Experts of a small language model.
Size: 12 layers, width 128, vocabulary 8192, 27M parameters.
Experts: 128 experts in each of 12 layers, a sigmoid router.
Training: a variant of Adam for the experts, 4945 steps.
Below are experts of layer 9 (counted from 0) of a mixture-of-experts language model. Rows are named router (the router's row for the expert), down (a neuron's output weights, with its number) and show model dimensions 0-127. Each number is 200 + 20 x the weight over its row's rms, rounded and kept within 0 to 999.
After each expert's rows: "raises" lists some tokens whose logits its average output raises strongly, later layers aside. This comes from a sample of Wikipedia text that the model never trained on.

# expert 5
router,192,213,192,231,231,166,174,213,193,181,229,161,209,208,220,206,217,226,163,229,235,228,192,208,205,226,204,210,227,177,203,157,185,215,179,184,185,230,210,202,194,246,210,218,154,162,176,173,220,172,173,196,171,220,190,187,194,212,188,209,204,187,183,211,212,220,195,223,187,216,210,227,195,197,210,188,177,197,219,257,194,200,181,173,198,222,196,211,213,176,183,183,214,233,235,242,212,199,203,187,204,206,197,201,187,195,214,222,185,183,160,189,201,198,191,199,181,193,187,203,189,183,206,227,198,205,195,174
down0,193,165,208,206,170,237,188,210,213,246,208,172,213,229,168,187,219,188,238,197,217,226,222,190,210,231,197,209,237,207,191,195,194,169,205,190,208,162,207,221,206,240,183,197,228,191,172,206,188,219,222,199,209,250,191,221,160,205,188,206,182,194,191,205,220,246,166,206,165,192,242,220,208,171,186,198,195,171,190,183,192,206,196,197,197,214,179,184,191,179,209,186,186,194,177,191,179,210,225,205,175,178,218,216,204,201,189,215,202,180,222,172,186,186,194,194,224,203,174,211,193,196,215,227,181,181,166,229
raises: "===", "The", "In", "According", "==", "He"

# expert 98
router,200,211,209,235,178,203,174,163,199,183,194,185,184,193,234,221,210,204,198,183,186,183,201,209,185,189,236,193,201,171,207,192,209,204,200,185,170,179,189,207,178,229,220,180,171,197,192,211,219,194,151,197,194,217,187,219,200,202,214,201,206,169,189,200,204,208,187,160,167,255,226,197,182,221,204,180,187,182,206,253,201,222,181,186,209,213,188,191,178,197,179,209,215,206,222,226,214,195,193,205,246,188,198,188,216,211,249,204,182,190,171,229,175,207,172,186,172,172,211,194,164,197,215,217,175,201,228,156
down0,226,217,207,180,224,185,204,201,190,186,205,216,205,209,221,192,188,212,226,210,172,202,215,221,193,177,222,212,210,181,203,228,217,210,218,177,187,205,186,228,147,209,192,175,198,177,187,252,168,139,202,203,221,191,219,222,211,205,243,191,205,209,204,200,171,183,180,196,205,207,172,182,185,158,201,177,184,192,181,226,238,219,209,205,197,206,197,206,253,201,194,197,191,191,212,198,192,189,229,200,178,204,193,201,199,170,228,162,185,225,179,181,226,197,216,213,237,183,212,213,205,200,208,194,202,183,147,177
raises: "\n", " It", " His", " Although", " Other", " Follow"

# expert 126
router,216,207,179,219,218,202,195,211,176,206,206,218,201,211,179,209,239,231,150,248,219,184,187,211,197,196,205,211,175,183,216,179,174,181,183,157,197,212,219,219,206,211,176,190,190,147,211,208,196,182,180,171,201,180,208,202,207,205,198,173,225,186,178,198,198,197,200,205,224,239,221,180,180,177,184,201,181,162,205,227,212,188,177,189,231,230,197,197,211,213,191,210,228,232,219,221,207,203,175,193,202,196,194,187,176,204,219,197,202,184,151,208,242,156,181,164,168,185,211,204,193,178,207,196,182,213,219,182
down0,196,199,210,193,211,188,185,221,219,182,197,219,195,185,213,218,168,200,210,162,181,186,196,237,216,199,229,193,181,206,179,205,184,194,197,208,191,194,245,222,223,211,195,202,190,200,225,206,217,165,200,217,180,221,200,198,224,170,212,204,173,208,176,180,225,194,224,196,225,195,222,203,187,192,225,190,178,217,210,235,213,219,188,179,192,229,217,221,171,200,218,189,201,214,186,187,204,200,186,214,195,169,203,157,194,213,218,154,163,214,211,235,205,172,198,225,191,124,202,219,157,201,203,188,225,184,158,185
raises: "towards", "coming", " down"

# expert 7
router,206,223,188,211,210,189,202,206,207,206,204,165,220,188,193,204,226,220,162,189,202,201,197,221,223,218,202,172,179,207,247,196,200,209,178,188,198,189,213,195,199,229,182,188,203,192,229,215,177,172,182,193,188,187,250,210,226,204,219,189,187,217,195,205,197,179,195,183,218,245,222,240,169,180,201,202,185,208,203,231,200,176,166,192,235,218,190,218,193,186,184,234,223,233,235,204,203,215,218,215,229,164,192,201,190,211,250,217,176,175,176,202,192,170,182,194,193,225,188,195,204,174,247,225,187,210,212,170
down0,215,194,187,189,164,180,223,193,219,200,213,208,187,175,200,170,193,243,219,177,187,198,205,190,170,186,176,213,172,203,210,190,193,221,207,207,187,226,195,240,168,195,169,174,187,208,189,201,230,162,190,200,245,236,214,150,175,176,222,181,213,202,233,179,213,215,197,205,196,204,208,191,209,219,177,220,189,152,228,170,212,215,189,214,226,219,215,217,222,221,208,183,201,161,238,211,177,185,171,229,204,189,200,190,186,202,226,200,199,218,188,222,176,190,192,201,203,182,208,210,183,214,163,195,186,187,226,219
raises: " and", ".", " the"

# expert 109
router,189,215,217,216,216,184,173,201,189,204,190,210,210,190,197,194,215,218,163,191,241,234,191,160,216,224,237,207,214,193,229,202,226,198,201,197,200,242,201,192,200,196,200,179,171,185,188,177,177,190,188,202,194,186,228,207,192,184,254,203,204,192,180,227,212,207,203,178,189,209,203,220,152,200,211,190,187,167,166,219,206,183,205,179,227,232,198,196,209,187,141,201,209,198,219,218,217,222,198,189,210,188,210,195,186,184,208,196,186,197,111,203,191,185,206,187,172,174,205,201,205,195,207,232,193,179,185,187
down0,185,234,190,168,210,209,228,215,171,212,235,184,225,189,209,223,214,169,186,169,174,177,176,152,212,186,210,189,220,206,172,164,175,237,220,195,224,218,219,217,204,209,174,199,241,186,226,207,206,175,224,207,192,214,189,236,180,210,204,215,228,212,200,183,226,194,196,197,213,234,175,193,174,186,154,246,226,210,203,209,184,230,205,224,180,203,184,198,205,192,213,199,196,220,194,225,165,175,178,201,206,216,197,223,210,207,209,205,213,191,195,202,177,215,231,204,208,157,221,195,219,207,213,222,194,219,189,215
raises: "maker", " wrote", "rum", " described"

# expert 10
router,225,227,160,207,183,213,199,202,170,178,195,174,221,198,205,167,247,220,179,215,208,234,234,171,219,182,225,202,203,220,209,194,213,200,193,176,170,226,191,222,199,227,169,203,167,191,205,183,207,168,143,189,195,196,196,199,203,218,224,187,193,219,181,200,179,222,207,191,176,233,200,207,178,169,181,232,188,199,205,222,204,188,197,214,213,225,194,176,173,179,207,183,228,204,212,225,255,209,187,179,215,207,219,196,182,196,213,218,198,215,166,200,195,150,180,215,216,204,210,198,187,203,222,188,212,188,187,171
down0,202,197,189,195,174,196,190,206,209,168,224,185,215,161,197,190,173,195,212,225,187,179,185,218,172,238,184,200,211,196,199,177,218,232,181,226,228,195,249,213,183,197,200,230,189,171,152,182,188,203,162,184,228,243,187,167,186,197,224,227,178,173,196,183,230,194,228,202,176,176,188,202,204,179,199,194,218,191,197,192,226,193,216,167,177,190,215,196,215,192,194,219,203,203,192,203,181,167,221,189,162,207,208,178,201,154,176,191,207,211,213,203,194,203,230,205,210,228,239,234,210,196,218,193,196,202,200,166
raises: "ven", "stitute", "fund", "ver"

# expert 70
router,229,222,207,261,211,179,188,224,193,186,232,168,197,187,208,193,204,228,182,219,214,237,200,200,183,214,221,216,188,202,223,184,191,184,192,196,186,238,203,203,193,232,199,193,168,166,170,179,213,175,187,210,179,233,190,185,199,248,184,219,187,195,190,224,221,204,195,225,160,234,224,212,188,180,186,187,182,174,214,218,200,209,172,213,227,224,221,207,205,192,186,217,222,230,199,235,241,218,191,191,211,207,214,192,212,184,209,235,208,183,175,204,215,167,161,195,181,194,184,223,201,183,223,206,185,189,195,206
down0,185,205,198,183,179,190,201,164,185,240,205,208,222,192,177,154,202,197,215,202,225,179,221,202,182,206,214,194,199,203,192,189,189,190,187,219,182,232,172,181,187,196,187,224,227,203,205,202,177,150,201,231,195,196,219,228,175,228,226,186,184,205,187,204,181,206,181,182,205,195,219,182,195,173,214,210,185,200,179,205,193,240,208,232,200,223,184,197,205,199,188,212,226,201,208,226,194,237,159,192,212,207,180,237,202,259,243,201,200,216,187,203,176,193,225,205,198,237,235,217,178,211,222,238,209,185,160,197
raises: "-", "off", "up", " century", "History"

# expert 90
router,219,198,191,215,185,170,192,196,206,222,215,165,204,192,242,224,201,220,207,197,200,223,231,191,203,204,233,168,208,203,218,209,214,177,204,198,176,236,184,208,188,243,182,196,186,203,201,175,208,138,201,180,200,217,212,212,166,205,214,192,189,166,186,223,190,202,195,229,185,231,214,195,187,193,213,217,189,225,216,244,207,211,188,198,214,207,200,204,197,178,186,209,195,227,214,234,209,197,246,165,205,208,236,214,177,195,204,238,204,164,165,202,201,181,175,204,210,181,216,205,184,183,248,228,181,178,214,178
down0,207,203,209,220,208,223,177,161,217,171,190,185,215,191,175,159,164,165,173,196,224,190,204,171,186,196,197,225,199,217,150,202,188,203,232,209,182,192,196,201,157,203,215,211,220,215,206,198,197,211,195,228,183,190,167,173,185,188,178,197,221,204,184,197,218,207,198,227,209,203,161,177,197,216,200,216,196,219,228,192,168,183,233,209,213,197,195,180,215,207,170,210,189,203,174,179,217,161,191,209,224,183,177,197,212,221,172,188,196,180,243,233,164,170,229,222,199,224,217,216,210,225,217,183,218,220,176,212
raises: "way", "ept", "ing", "m"

# expert 106
router,196,194,213,234,226,175,196,165,206,180,194,148,190,164,230,225,236,184,154,225,219,217,231,201,170,186,217,170,168,184,213,168,185,179,165,174,190,198,199,203,193,227,199,180,185,189,208,190,213,193,189,224,200,219,193,204,189,208,193,194,198,188,185,203,201,215,189,190,203,225,204,224,188,195,197,210,166,169,200,211,234,166,220,161,227,217,198,211,226,196,191,183,199,206,223,212,227,212,202,209,233,214,181,171,207,208,220,213,152,199,179,229,206,191,174,169,198,171,190,189,219,210,233,205,198,211,220,190
down0,206,197,200,239,169,208,228,215,216,208,244,213,190,188,221,197,151,232,233,198,250,196,207,178,235,241,207,182,212,222,213,222,189,236,193,228,187,205,207,202,202,241,179,207,191,187,196,211,220,220,169,210,229,219,202,196,212,145,188,232,231,222,202,178,187,199,216,218,189,213,168,198,174,190,213,203,198,216,187,221,212,206,219,233,211,202,199,188,201,182,219,214,182,220,202,231,188,192,211,212,188,157,180,220,164,215,211,205,218,196,236,202,192,225,207,212,202,195,214,185,218,190,181,187,210,220,193,208
raises: ")", "\n", " It"

# expert 21
router,233,205,193,211,188,163,181,180,221,187,222,172,209,192,250,179,206,180,167,210,190,224,209,203,201,195,219,201,184,209,214,185,249,210,213,179,203,242,224,205,189,234,210,184,159,196,211,213,226,156,188,217,192,218,203,217,193,213,230,206,200,203,175,238,200,232,208,184,166,231,234,211,153,197,191,208,191,188,155,211,177,169,219,184,221,200,213,176,207,202,221,196,220,229,229,214,187,199,196,200,207,211,206,189,198,229,209,192,202,171,160,199,194,179,209,210,213,187,209,229,203,191,202,225,218,201,203,172
down0,184,198,183,195,177,203,221,214,195,193,177,226,221,190,207,184,152,230,236,159,180,185,210,173,183,179,171,219,195,166,242,194,179,187,190,240,191,176,221,200,214,207,208,195,208,149,207,172,189,183,220,202,195,214,198,192,154,209,192,213,194,205,234,180,207,181,219,212,221,220,191,194,181,201,231,191,173,202,215,180,170,209,215,209,167,172,204,211,211,207,192,188,199,166,212,227,229,176,222,185,209,177,182,182,210,183,167,216,185,233,199,213,224,201,206,236,222,172,202,209,186,216,203,176,214,203,166,211
raises: "which", "including", "action", "act"

# expert 102
router,233,211,200,214,186,195,192,175,197,175,236,160,183,188,192,193,233,175,179,214,182,225,193,214,204,224,227,181,204,212,195,164,238,231,182,177,213,226,212,200,208,214,210,194,162,189,200,199,226,172,162,206,191,218,212,160,182,222,229,198,161,162,164,229,185,217,182,189,165,199,221,213,176,181,175,219,203,183,165,206,193,186,185,190,206,197,223,183,193,208,203,196,201,241,221,182,203,184,188,183,200,208,187,170,210,173,195,207,216,193,162,202,186,175,196,203,191,169,229,215,200,182,208,208,216,191,218,165
down0,227,180,187,219,194,162,179,169,170,215,189,229,200,208,155,185,205,172,203,186,188,183,196,170,230,189,203,219,187,184,199,202,244,196,195,160,198,203,219,211,216,173,183,197,203,211,228,221,171,203,181,213,190,215,183,199,224,163,218,177,209,173,195,211,196,209,175,244,211,184,216,211,229,210,177,193,197,178,216,218,205,218,214,230,198,232,171,222,196,152,218,197,185,217,205,203,204,218,194,195,197,189,196,188,207,189,228,208,252,199,192,176,152,176,206,218,194,214,212,175,211,221,179,219,241,187,197,194
raises: "quest", "Album", "Studio"

# expert 82
router,233,217,223,219,178,189,196,191,169,190,205,199,186,167,206,180,220,183,195,202,183,234,211,172,202,203,182,188,187,211,222,198,238,222,201,210,202,208,188,224,166,222,192,139,180,163,201,176,203,174,198,167,175,216,224,186,218,217,211,185,193,182,174,198,166,185,214,228,190,211,218,193,174,177,188,204,207,177,203,260,196,192,206,200,222,191,189,208,220,193,178,183,235,193,202,238,198,214,193,191,198,230,206,199,212,163,220,219,215,196,155,226,200,178,177,183,202,185,208,217,193,193,243,189,227,214,217,194
down0,210,182,216,224,203,239,208,165,208,201,200,197,198,244,209,198,185,168,199,204,203,167,171,212,197,200,213,209,218,191,217,223,206,170,227,157,190,198,180,193,199,231,202,224,229,208,225,211,172,193,212,222,189,159,204,208,199,214,211,194,218,151,228,211,201,172,197,232,225,159,192,201,199,206,204,222,214,221,199,199,175,219,224,202,229,185,183,170,213,231,173,202,261,207,182,200,188,169,200,199,223,203,195,233,214,174,216,199,172,181,193,193,212,207,188,211,185,217,184,199,238,207,160,181,206,190,216,206
raises: "vision", "ation", "grad", "ting", "coming", "path"